Weights of a small mixture-of-experts language model, trained from scratch on English Wikipedia: 4840 steps.
Below are experts of layer 7 (counted from 0) of a mixture-of-experts language model. Rows are named down (a neuron's output weights, with its number) and show model dimensions 0-159. Each number is 200 + 30 x the weight over its row's rms, rounded and kept within 0 to 999.
Before each expert's rows: "comes before" lists some tokens at least twice as common just after its tokens as in all text; "raises" lists some tokens whose logits its average output raises strongly, later layers aside. This comes from a sample of Wikipedia text that the model never trained on. Tokens count by the router's weight.

# expert 52
comes before: "0", "9", "8", "1", "7", "2"
raises: " others", " billion", "st"
down1,219,203,164,160,201,194,192,237,220,150,182,210,245,189,221,212,222,216,217,173,208,135,237,202,192,206,212,217,205,184,207,223,147,206,122,232,165,251,186,219,186,165,194,147,207,147,224,194,212,194,229,208,197,214,229,191,176,176,185,161,200,172,216,148,228,211,262,168,169,165,255,231,172,164,209,183,226,201,176,221,230,239,252,182,228,170,212,181,166,236,198,170,210,197,182,129,214,163,165,185,232,199,208,146,162,208,248,190,175,225,176,165,125,139,180,214,219,186,176,267,204,175,221,220,172,190,206,201,242,233,230,182,225,184,192,214,194,195,256,258,204,201,225,193,186,140,162,159,184,232,177,168,232,192,219,218,197,136,228,187
down2,213,170,224,191,229,218,185,178,199,198,174,184,231,204,181,225,140,195,158,197,209,250,243,255,192,199,206,208,191,226,180,171,178,233,181,218,185,230,206,238,199,226,201,167,155,207,238,152,236,207,179,255,164,185,152,202,183,185,174,246,191,175,173,167,185,239,241,241,246,201,188,145,167,188,228,202,211,132,190,239,230,144,151,241,227,199,182,167,195,182,208,168,167,210,236,206,205,147,139,192,228,224,199,168,210,175,202,187,232,210,205,148,207,192,188,188,137,198,207,163,134,213,195,161,220,242,213,122,229,215,193,197,203,169,208,179,208,235,173,216,249,205,189,173,199,185,237,162,224,175,154,183,191,185,182,285,216,186,218,272

# expert 49
comes before: "0", "9", "8", "1", "2", "7"
raises: "0", "9", "8", "6", "7", "5"
down1,242,216,230,187,224,204,224,265,208,199,184,261,220,208,198,188,168,202,226,205,209,182,207,242,240,232,198,195,175,197,217,174,174,226,156,198,178,205,238,204,180,240,230,169,191,246,187,208,224,195,225,197,127,230,179,166,232,180,163,205,214,169,161,166,198,200,224,257,229,163,154,199,261,176,226,210,238,199,130,190,188,192,174,246,209,170,205,170,195,186,235,134,213,197,233,208,214,224,215,130,183,153,169,187,148,154,193,197,238,183,189,217,206,225,198,219,171,185,205,206,161,219,189,241,218,204,167,200,189,298,174,220,231,225,170,201,164,170,206,204,270,242,233,198,237,204,206,251,143,224,199,226,207,147,250,190,207,191,226,246
down2,234,256,206,263,160,245,193,268,229,200,226,222,218,211,136,259,169,193,151,172,185,208,172,180,224,194,157,241,243,220,214,200,185,191,119,212,218,199,190,267,214,191,235,194,190,219,177,198,211,153,239,196,149,221,195,216,208,195,187,235,198,210,235,234,196,141,184,238,247,222,196,205,232,203,183,199,169,206,193,237,204,189,252,219,201,164,191,247,273,198,154,180,205,190,224,197,210,179,171,198,190,249,191,205,212,177,244,219,237,243,210,201,188,256,192,190,165,211,220,200,172,218,165,213,190,204,164,217,218,217,184,179,230,211,254,174,175,241,209,189,277,208,224,212,267,233,181,186,223,223,134,188,230,225,202,264,198,194,204,183

# expert 42
comes before: "\n", "-", "|", "==", "The", "==="
raises: "|", "\n", "The", "Scientific", "|---|---|", "There"
down1,167,233,165,175,197,221,208,187,201,152,150,180,236,210,269,208,194,190,185,171,181,189,199,189,224,201,146,130,236,199,167,218,229,221,144,222,171,210,234,224,198,187,185,211,228,117,218,241,186,218,216,248,174,192,199,169,212,218,208,207,181,148,144,214,193,194,169,233,157,207,171,196,208,185,216,247,144,231,181,223,271,200,210,189,260,199,171,194,195,154,210,209,207,216,213,135,220,197,231,218,205,223,220,198,196,244,224,152,182,226,228,162,227,208,185,231,244,241,190,162,175,160,194,198,161,169,217,252,200,149,177,243,199,183,193,170,197,189,162,220,203,189,192,176,187,280,169,201,213,212,212,202,256,187,253,200,232,144,148,187
down2,282,192,212,131,195,149,185,215,176,210,148,205,223,221,167,188,219,192,173,168,209,165,235,235,254,175,207,202,196,211,178,194,186,160,217,186,222,186,199,112,147,222,275,234,176,186,163,225,222,209,200,205,206,205,225,231,186,194,190,146,148,217,218,207,257,280,225,192,167,165,279,170,232,177,220,189,184,156,258,216,152,186,190,241,215,199,253,212,237,220,191,209,179,192,252,197,224,227,259,224,232,192,219,194,227,184,220,235,226,173,150,249,206,230,226,175,230,167,213,186,238,175,198,214,220,194,178,172,168,195,174,210,216,194,257,219,184,189,180,212,188,148,232,243,220,179,179,193,219,201,181,215,179,207,200,178,180,216,191,203

# expert 13
comes before: " |", "0", "9", "–", "5", "3"
raises: "th", "st", ".", "ja", " titles", "nd"
down1,199,276,187,268,147,178,197,199,185,209,174,181,193,159,249,138,171,208,202,195,240,169,198,238,160,132,218,234,205,206,221,198,187,214,162,259,205,207,266,252,174,234,158,206,180,239,232,189,200,169,193,217,247,217,217,201,155,194,193,190,154,222,199,179,176,176,220,199,219,231,125,212,210,231,139,184,187,196,139,171,221,200,190,188,171,156,178,179,207,200,156,176,189,168,188,197,239,201,216,194,172,217,241,237,196,139,220,191,167,203,174,167,192,204,185,194,138,230,207,231,193,220,231,140,244,146,180,193,181,212,156,249,206,171,209,199,220,161,229,218,219,243,154,183,190,212,209,231,167,165,180,220,181,203,170,158,170,205,196,239
down2,190,199,213,164,166,161,180,187,197,229,160,193,157,190,199,197,151,235,177,185,193,199,233,192,253,188,215,170,241,175,209,213,185,170,193,185,245,225,179,194,166,167,174,206,174,164,190,186,252,194,203,189,165,195,212,188,244,255,168,141,240,160,185,193,169,142,256,180,203,249,176,189,217,216,209,131,229,125,213,265,234,191,189,198,257,226,257,163,216,229,191,170,179,191,174,237,208,249,268,167,184,189,210,208,238,164,246,208,158,159,246,218,213,203,195,213,210,177,193,217,218,271,206,263,225,204,205,178,214,262,195,216,194,226,229,211,225,264,216,157,214,237,211,200,217,184,189,235,217,232,210,158,217,185,215,193,238,208,180,190

# expert 55
comes before: "1", "2", "3", "9", "4", "0"
raises: "5", "4", "8", "6"
down1,111,126,169,275,189,176,153,220,181,252,176,167,184,189,214,168,242,187,237,223,177,194,171,145,178,209,209,202,232,179,189,216,221,193,210,172,178,251,185,223,225,222,233,200,171,214,211,201,267,252,171,188,204,168,212,186,180,222,187,164,267,160,196,212,217,125,190,173,179,196,161,201,165,183,128,188,188,174,230,156,193,178,238,209,202,188,225,195,171,228,216,140,204,206,192,234,173,231,198,181,220,250,175,189,193,240,184,203,221,221,212,222,219,209,217,241,208,202,173,181,220,173,199,248,214,213,190,198,264,220,211,166,169,178,177,243,229,223,161,238,199,219,182,203,248,198,186,244,238,188,271,172,171,229,198,202,198,185,182,144
down2,233,165,140,158,231,197,223,172,197,178,179,236,224,230,212,192,157,183,234,160,226,145,189,180,191,226,202,218,250,230,181,194,168,215,241,227,227,194,161,195,200,169,193,178,174,141,206,197,227,192,222,170,203,199,188,223,231,165,215,188,257,213,218,252,160,214,195,243,195,208,238,219,226,227,180,199,192,180,163,195,242,188,185,208,197,193,209,216,161,215,239,200,183,219,248,284,179,148,251,220,148,214,139,211,287,185,153,216,177,174,215,206,216,184,119,246,221,165,165,232,223,196,152,209,155,149,181,167,198,180,205,203,220,172,194,173,190,197,226,213,207,139,169,262,197,209,166,207,228,200,201,225,165,175,173,205,227,166,204,162

# expert 9
comes before: "\n", " The", "==", " He", " In", "The"
raises: "\n", "|", "===", "The", " They", "In"
down1,201,181,172,188,198,200,177,207,225,205,115,233,200,239,205,206,220,168,245,248,200,193,228,197,241,166,187,183,201,262,124,163,199,177,177,218,207,200,215,179,188,238,242,235,160,228,205,207,273,239,200,193,179,201,238,160,251,182,232,203,160,247,195,160,220,192,222,192,240,172,179,174,215,248,189,194,171,185,211,171,166,236,139,245,181,229,199,179,204,197,231,221,167,144,189,211,161,205,222,218,181,185,211,220,244,170,186,168,223,201,172,241,203,231,210,200,182,166,158,199,245,219,212,142,253,198,225,186,202,171,145,235,203,202,220,213,238,244,183,172,188,178,234,229,230,197,179,227,163,201,220,212,172,252,247,152,235,218,261,152
down2,174,198,230,165,198,147,194,198,191,221,179,220,213,190,220,220,206,189,202,221,155,237,213,168,167,183,189,229,233,187,223,134,192,232,243,136,164,215,239,179,251,190,192,202,197,192,153,212,183,210,245,188,212,191,245,238,128,222,146,255,192,220,234,134,182,166,183,148,179,186,219,238,252,249,193,198,194,175,167,213,214,189,194,204,181,192,182,213,188,201,212,194,181,210,207,175,270,161,194,184,220,266,217,181,220,184,230,226,195,161,284,213,238,251,206,135,205,241,170,175,168,205,206,189,194,202,173,202,185,184,177,221,153,172,259,171,211,260,208,206,216,181,207,191,258,185,194,206,227,255,216,201,199,164,146,175,220,160,210,236

# expert 58
comes before: " of", "s", ".", ",", " and", " in"
raises: ";", ",", ".", " –", " (", "s"
down1,181,193,218,140,170,198,230,205,169,240,151,202,158,220,201,181,216,237,229,191,212,199,209,159,151,211,222,164,188,195,229,217,198,229,151,155,223,172,228,212,202,209,229,165,204,191,182,180,197,226,254,217,209,237,253,195,214,209,201,226,198,199,224,167,187,216,244,182,182,207,177,156,159,156,138,178,236,169,223,147,244,197,204,185,166,258,196,201,214,261,228,182,176,182,162,177,208,202,211,210,224,158,219,200,225,180,177,192,189,190,249,145,190,192,235,155,272,241,236,225,170,195,237,187,152,194,235,251,210,148,203,144,197,143,212,218,180,209,178,166,219,169,169,198,221,161,207,177,236,181,230,237,250,125,201,167,188,182,257,228
down2,235,195,185,190,189,288,221,173,246,173,159,177,219,215,213,231,186,185,140,199,242,196,159,204,215,219,147,236,202,171,152,161,169,195,209,168,220,175,198,242,213,188,204,230,231,196,153,119,195,188,123,195,214,216,204,200,232,205,227,184,200,215,196,224,212,217,208,177,201,199,223,129,237,218,207,202,237,186,177,196,151,212,262,208,168,202,222,148,172,205,201,184,161,193,195,165,188,217,210,187,219,214,234,146,218,173,212,165,181,247,219,221,172,192,168,177,216,188,219,233,249,207,156,204,219,233,189,197,252,249,201,179,190,241,245,162,219,186,201,188,190,195,154,223,243,287,177,160,229,207,182,179,228,262,156,189,188,198,222,143

# expert 62
comes before: "s", "1", "2", "S", "N", "A"
raises: "s", "i", "A", "M", "MS", "IS"
down1,266,212,228,219,181,251,233,248,170,214,219,232,148,211,200,254,173,221,249,211,224,211,237,219,186,208,178,230,146,220,195,177,199,190,223,216,256,198,205,173,240,227,200,213,196,191,219,182,161,221,199,190,204,170,206,199,170,206,220,205,169,223,201,200,239,232,180,239,214,212,169,240,227,185,154,233,205,218,212,229,195,235,183,189,193,212,196,166,221,205,204,154,193,252,217,244,221,163,137,226,165,182,199,192,193,216,252,195,153,159,207,232,154,174,184,218,253,253,167,241,216,218,236,127,191,228,173,186,216,230,268,184,236,169,164,173,239,167,162,130,222,207,146,230,173,245,184,195,185,160,257,231,150,192,175,204,188,227,203,240
down2,195,179,175,184,211,252,178,212,197,244,188,200,223,142,213,199,217,206,259,233,199,135,222,167,163,170,177,186,236,233,180,223,173,159,226,207,181,197,192,171,238,219,195,223,180,152,175,198,205,223,199,275,225,237,177,231,209,201,251,180,235,180,160,122,186,206,155,212,141,252,192,176,231,162,209,143,181,233,180,175,151,194,209,158,228,276,264,188,199,202,173,190,207,194,214,192,195,181,215,210,188,220,159,197,236,239,176,203,219,191,152,173,170,207,253,189,242,213,222,222,182,177,204,169,181,208,205,236,219,189,202,200,233,211,180,207,189,173,194,108,181,210,175,210,197,204,201,263,211,195,237,195,186,204,266,213,189,148,262,178

# expert 60
comes before: " of", "s", ".", ",", ":", "=="
raises: " in", " to", " as", " ", ",", " of"
down1,217,215,240,198,249,199,193,210,225,233,206,144,216,201,204,193,224,181,272,259,198,206,189,174,187,229,166,213,176,201,220,146,192,207,158,186,248,155,210,196,183,235,219,217,231,181,151,250,177,140,126,192,244,196,211,225,206,187,202,211,176,201,234,193,135,216,221,181,210,238,148,199,233,201,224,218,199,227,206,215,182,213,221,213,245,222,167,145,194,183,219,219,192,163,196,186,218,220,200,199,231,185,196,218,222,169,218,198,260,218,196,226,133,197,253,209,153,222,177,220,220,261,232,203,147,232,172,237,123,198,258,181,263,171,203,169,197,143,167,181,208,178,224,230,230,198,230,172,194,277,202,178,220,200,181,193,209,165,222,176
down2,224,205,176,211,221,197,265,231,164,182,159,203,202,242,194,134,161,190,212,181,243,240,187,246,207,247,147,190,229,229,166,168,188,199,187,225,213,169,195,195,166,180,149,179,145,252,215,226,206,170,192,211,200,226,162,249,242,237,184,189,210,178,185,208,216,166,196,131,221,157,185,186,165,182,167,238,188,188,181,199,217,234,231,222,178,174,132,200,218,168,222,185,179,176,232,212,175,179,156,147,221,245,231,188,210,230,168,191,250,203,259,202,204,199,215,246,218,219,181,170,204,210,224,267,178,185,214,171,166,154,234,211,195,225,257,241,192,168,232,215,175,223,186,168,122,204,184,268,173,215,224,221,196,211,177,179,196,218,200,150

# expert 15
comes before: " to", " in", " by", "ed", " the", "ing"
raises: " up", " out", " to", " in", ":", " for"
down1,215,220,148,158,187,204,125,200,175,224,216,236,194,166,195,219,182,154,190,278,208,222,204,235,196,160,191,185,208,197,214,154,211,204,216,156,168,229,233,180,200,280,179,171,210,223,231,175,146,248,219,242,242,191,169,125,180,192,208,239,174,244,224,199,157,226,198,194,210,182,205,198,260,203,215,182,167,224,204,225,206,211,177,145,203,215,205,169,165,220,187,218,197,182,182,217,155,239,173,206,233,210,165,245,204,179,222,200,183,203,243,235,194,168,186,162,160,219,153,211,180,177,215,182,215,195,213,262,180,232,137,181,232,183,205,205,211,233,201,243,181,206,167,176,135,195,233,226,249,234,237,201,177,273,220,215,197,166,177,148
down2,148,183,217,171,198,171,207,171,224,203,200,200,253,221,221,225,219,203,217,182,223,177,215,174,204,219,190,196,227,263,206,170,178,207,192,209,214,204,190,183,160,162,167,233,226,207,228,242,224,196,239,237,210,182,152,147,187,176,222,181,245,208,223,260,197,205,209,217,186,203,197,214,215,172,219,263,234,174,200,165,205,222,116,180,189,185,188,222,235,158,134,212,199,240,247,210,198,283,127,183,224,180,199,198,212,187,183,178,244,243,212,194,197,194,176,160,135,175,255,145,244,222,248,234,201,246,200,184,168,168,199,149,197,213,148,204,251,203,192,159,167,220,225,158,175,188,193,154,214,224,182,231,239,221,184,261,198,172,197,172

# expert 6
comes before: "1", "2", "9", "0", "3", "8"
raises: "1", "9", "2", "5", "6", "7"
down1,186,203,211,198,242,159,188,210,199,185,191,235,188,200,184,239,176,211,232,191,167,176,218,212,176,120,183,251,203,184,202,203,226,238,229,245,180,201,243,252,216,231,220,238,170,191,158,202,193,163,194,176,141,157,196,193,197,206,168,205,152,224,208,185,191,168,175,209,183,215,201,252,240,195,219,197,154,199,182,224,193,171,196,238,200,164,122,199,162,170,235,138,247,155,182,188,176,238,177,218,154,238,197,193,232,206,257,225,158,174,162,217,199,218,218,223,189,253,167,213,209,231,182,192,135,209,220,204,208,194,146,197,226,179,228,175,151,250,179,281,185,204,181,196,204,235,140,203,184,144,251,215,203,248,203,207,142,205,195,164
down2,216,150,216,180,205,188,197,184,210,223,200,199,241,148,201,237,200,203,207,160,217,182,212,166,192,236,200,123,306,207,205,251,223,192,178,191,223,203,199,190,241,147,205,268,235,166,195,222,216,267,177,170,200,187,219,181,196,205,225,202,282,226,193,184,211,213,220,215,206,168,249,195,153,188,182,200,225,210,179,174,184,223,191,149,167,231,246,170,190,211,210,205,179,237,227,159,209,181,212,169,209,208,191,230,235,200,249,131,232,145,166,214,181,204,165,212,148,168,184,152,222,155,149,183,181,182,233,181,173,147,181,229,186,218,176,195,213,202,156,246,164,212,215,185,182,155,223,178,212,219,202,120,230,206,162,223,184,189,209,192

# expert 46
comes before: "1", "2", "0", "9", "8", "7"
raises: "style", "place", "up"
down0,209,182,155,198,194,218,179,254,225,180,207,172,167,176,229,194,217,225,126,195,180,200,190,230,227,269,215,191,226,255,211,195,202,233,160,172,173,203,146,162,240,168,206,211,173,217,206,165,150,218,193,211,247,174,235,193,148,224,165,206,211,273,216,190,210,181,191,192,235,231,173,205,171,236,177,234,226,216,137,196,217,226,190,234,242,212,167,203,220,168,196,188,178,161,248,145,235,190,195,239,138,217,248,242,208,180,227,194,158,188,206,157,229,223,169,192,146,180,223,154,221,182,185,189,206,171,221,230,127,209,215,166,199,232,189,191,209,184,195,209,217,224,147,184,190,130,157,213,186,209,227,262,193,206,171,232,196,249,214,158
down1,237,261,214,303,190,175,216,192,165,205,199,211,164,198,185,240,217,218,206,187,152,257,212,196,214,224,209,193,186,211,161,171,204,208,193,222,212,178,144,171,199,192,234,226,193,164,211,223,205,178,254,195,192,149,200,201,231,194,177,221,195,220,161,229,198,223,216,256,170,187,225,210,182,179,146,203,170,177,111,238,177,167,192,194,201,188,199,168,210,186,211,195,208,241,147,147,168,160,213,178,142,213,195,239,212,171,145,185,253,207,189,195,245,184,205,223,203,143,192,212,160,151,234,215,234,234,214,166,204,265,208,227,191,240,210,191,255,217,171,126,224,210,198,234,226,187,248,196,236,240,251,214,189,187,233,215,174,176,179,201

# expert 38
comes before: ",", ".", " and", ")", " (", "'"
raises: ",", " and", " ("
down1,225,180,174,185,217,217,248,183,217,185,195,197,214,145,247,222,179,182,214,232,224,224,203,194,171,195,162,209,237,210,219,151,194,249,186,211,204,190,199,221,236,166,198,179,196,185,211,270,246,233,156,201,164,236,225,259,216,243,165,207,220,210,246,206,181,152,264,233,228,176,168,186,172,176,253,215,183,217,203,222,263,202,232,203,228,285,165,169,142,230,168,216,189,172,234,192,192,182,174,187,185,176,193,115,146,194,137,218,180,250,180,245,185,175,180,225,173,199,191,170,212,196,203,239,242,173,186,222,219,189,192,193,207,227,204,194,180,196,193,243,171,226,196,238,111,204,169,222,230,163,222,194,199,211,171,235,219,210,158,230
down2,163,217,166,181,161,230,191,187,209,191,135,218,235,203,214,157,236,207,216,206,194,172,144,175,218,168,254,178,227,185,255,200,259,163,206,183,198,232,186,190,225,225,195,242,194,218,245,232,240,185,170,207,256,154,208,179,143,208,170,174,210,215,214,244,173,221,203,254,159,204,161,148,200,219,215,158,239,272,208,203,194,218,230,183,165,207,216,167,203,169,216,235,216,199,217,188,195,204,196,222,193,228,180,228,228,210,243,223,178,219,200,199,223,190,213,154,235,215,190,228,221,220,136,280,177,221,203,223,183,194,198,207,197,193,163,247,219,184,212,223,239,266,243,185,229,213,222,215,201,166,219,176,272,265,231,136,223,189,185,145